config.yaml
balance_loss: 0.000755
balance_bias: true
beta1: 0.95
seq_len: 256
Below are experts of layer 2 (counted from 0) of a mixture-of-experts language model. Rows are named router (the router's row for the expert), gate (a neuron's input weights, with its number), up (a neuron's input weights, with its number) and show model dimensions 0-63. Each number is 50 + 12 x the weight over its row's rms, rounded and kept within 0 to 99.
After each expert's rows: "comes after" lists some tokens at least twice as common just before its tokens as in all text; "gets" lists some tokens that make up at least twice as much of what it gets as of all text. This comes from a sample of Wikipedia text that the model never trained on. Tokens count by the router's weight.

# expert 119
router:55 60 57 76 66 59 66 57 41 56 62 50 57 53 51 65 56 36 47 57 65 49 49 45 33 36 58 45 40 44 58 50 54 52 72 59 68 42 55 60 47 53 50 30 04 58 68 38 54 38 60 46 50 26 42 52 23 38 38 63 66 32 31 32
gate1:55 48 68 50 56 52 56 57 45 52 55 43 58 34 62 49 48 35 67 63 64 79 42 43 39 57 55 40 55 49 59 59 46 69 66 50 35 57 48 59 27 47 65 72 57 60 56 59 29 57 56 51 52 50 35 66 58 52 55 44 46 44 52 42
up1:39 45 43 46 40 59 57 51 57 36 49 50 45 51 50 37 61 51 47 44 74 37 44 55 52 42 62 49 57 30 24 62 57 74 19 73 55 69 48 59 60 26 71 29 50 44 47 71 46 51 49 43 61 57 44 57 51 38 53 54 29 68 60 48
comes after: "|", ")", "\n\n", "=", "'", ";"
gets: "\n", "\n\n", "al ", "ian ", "ic ", "an "

# expert 51
router:36 72 52 49 67 61 49 41 47 50 43 61 38 33 74 71 37 50 49 63 51 19 44 61 60 61 36 27 46 23 61 52 58 59 46 37 45 48 41 50 46 40 55 53 39 57 76 48 68 60 52 60 57 41 42 54 47 37 34 47 34 33 55 32
gate0:39 71 47 52 54 52 39 37 71 44 47 24 29 44 41 30 50 44 45 39 56 37 61 68 67 41 30 35 36 44 30 55 54 28 62 42 45 61 30 61 36 42 70 42 49 51 56 46 59 54 53 58 61 58 62 39 41 65 41 65 68 58 64 49
up0:66 35 58 69 32 51 56 61 62 47 50 61 59 56 33 32 61 60 79 68 48 58 53 38 50 32 45 59 60 60 61 68 34 43 48 54 68 55 62 26 58 74 47 36 45 54 45 58 63 31 73 38 56 45 33 56 47 65 50 85 61 55 42 62
comes after: "201", "4", "3", "200", "7", "5"
gets: ",", "5 ", "0 ", "1 ", "4 ", "3 "

# expert 185
router:40 60 55 64 70 52 48 32 42 39 40 69 46 57 52 74 36 58 70 71 54 38 62 52 40 26 49 45 44 38 52 35 67 51 61 50 48 44 72 60 61 54 52 65 41 39 42 46 40 29 59 56 44 31 60 37 53 33 53 57 66 42 68 48
gate0:62 57 40 52 51 59 51 40 53 53 44 19 53 58 56 38 56 56 53 49 62 33 76 69 50 49 30 46 39 18 67 52 49 46 62 38 30 53 31 48 47 47 62 54 54 50 64 28 47 44 48 37 57 31 58 52 43 30 69 50 48 47 29 61
up0:42 57 46 59 48 42 51 64 64 48 42 71 46 50 55 57 55 54 53 44 40 63 42 28 47 62 46 44 51 57 51 83 40 58 28 39 56 64 53 40 53 43 58 42 45 59 58 66 51 60 64 25 53 44 41 59 54 76 41 65 51 69 41 65
comes after: "|", "| ", ")", "- ", ": ", "|---|"
gets: "\n", "S", "J", "K", "St", "Ch"

# expert 110
router:36 47 48 50 73 51 78 49 43 45 37 56 51 33 53 60 48 53 70 74 67 44 64 65 39 42 50 48 41 32 73 47 66 67 57 50 65 40 52 79 36 58 45 49 32 41 51 42 49 39 66 46 47 43 43 58 44 35 47 70 50 45 50 50
gate1:53 61 49 47 63 39 77 57 34 47 65 59 60 44 64 61 45 42 65 50 57 54 47 63 67 41 51 53 62 31 46 54 45 92 46 46 46 59 51 61 48 63 56 32 56 52 30 25 40 44 48 43 58 43 55 58 63 41 41 28 48 35 73 47
up1:43 49 41 55 76 46 60 59 57 57 53 64 65 27 55 36 21 39 60 46 54 44 53 46 75 44 47 40 47 36 35 51 57 70 46 44 55 70 46 56 49 51 59 25 48 39 59 41 44 42 37 58 68 52 40 59 47 45 49 41 47 57 77 52
comes after: "|", ")", ".", "=", ";", "a"
gets: "\n", "\n\n", "|", " ", "\n  ", "=="

# expert 71
router:35 60 54 53 61 69 57 62 42 47 58 34 55 33 78 86 50 51 63 47 45 34 56 59 49 72 39 46 60 36 40 52 56 40 67 42 71 55 44 52 46 51 74 43 50 43 45 39 64 61 63 66 52 39 50 60 30 35 47 52 46 46 54 44
gate0:56 43 37 38 64 55 56 47 63 54 43 37 70 42 54 47 47 54 57 60 56 49 52 73 46 46 29 53 22 42 49 39 54 44 68 44 34 70 37 59 50 43 55 55 64 48 32 44 65 52 47 59 49 55 54 21 59 44 46 55 72 67 39 48
up0:68 48 55 65 23 53 43 61 40 42 52 53 41 67 51 52 60 47 46 54 58 47 34 45 45 32 37 19 65 60 63 48 64 46 59 63 57 46 54 48 48 49 56 58 57 66 49 46 57 43 66 43 71 38 46 45 62 53 46 73 50 76 66 63
comes after: "201", "200", "202", "199", "–", "4"
gets: "5 ", "0 ", "1 ", "2 ", "6 ", "4 "

# expert 58
router:32 58 65 74 46 55 43 59 42 40 71 33 54 44 75 73 38 41 52 61 48 41 73 52 53 60 47 32 36 25 45 60 55 43 66 50 60 50 46 47 50 64 78 52 46 53 33 27 55 65 63 58 52 69 51 52 57 54 51 67 48 41 20 49
gate0:66 60 70 62 71 39 82 48 48 50 55 34 44 35 56 39 38 39 50 50 40 57 58 68 65 39 32 54 46 36 64 48 44 28 53 69 48 68 47 51 50 52 54 49 50 51 43 33 70 60 52 61 63 71 43 47 63 42 45 53 41 50 58 42
up0:61 68 54 45 50 49 34 46 35 40 65 43 62 35 39 63 55 42 74 57 52 40 57 36 42 28 37 48 64 52 60 65 36 50 34 47 36 41 56 34 39 58 47 52 53 50 60 68 65 59 51 43 65 38 46 52 51 62 59 69 57 48 54 68
comes after: "201", "200", "202", "199", "198", "197"
gets: "o", "l", "ro", "m", "0", "c"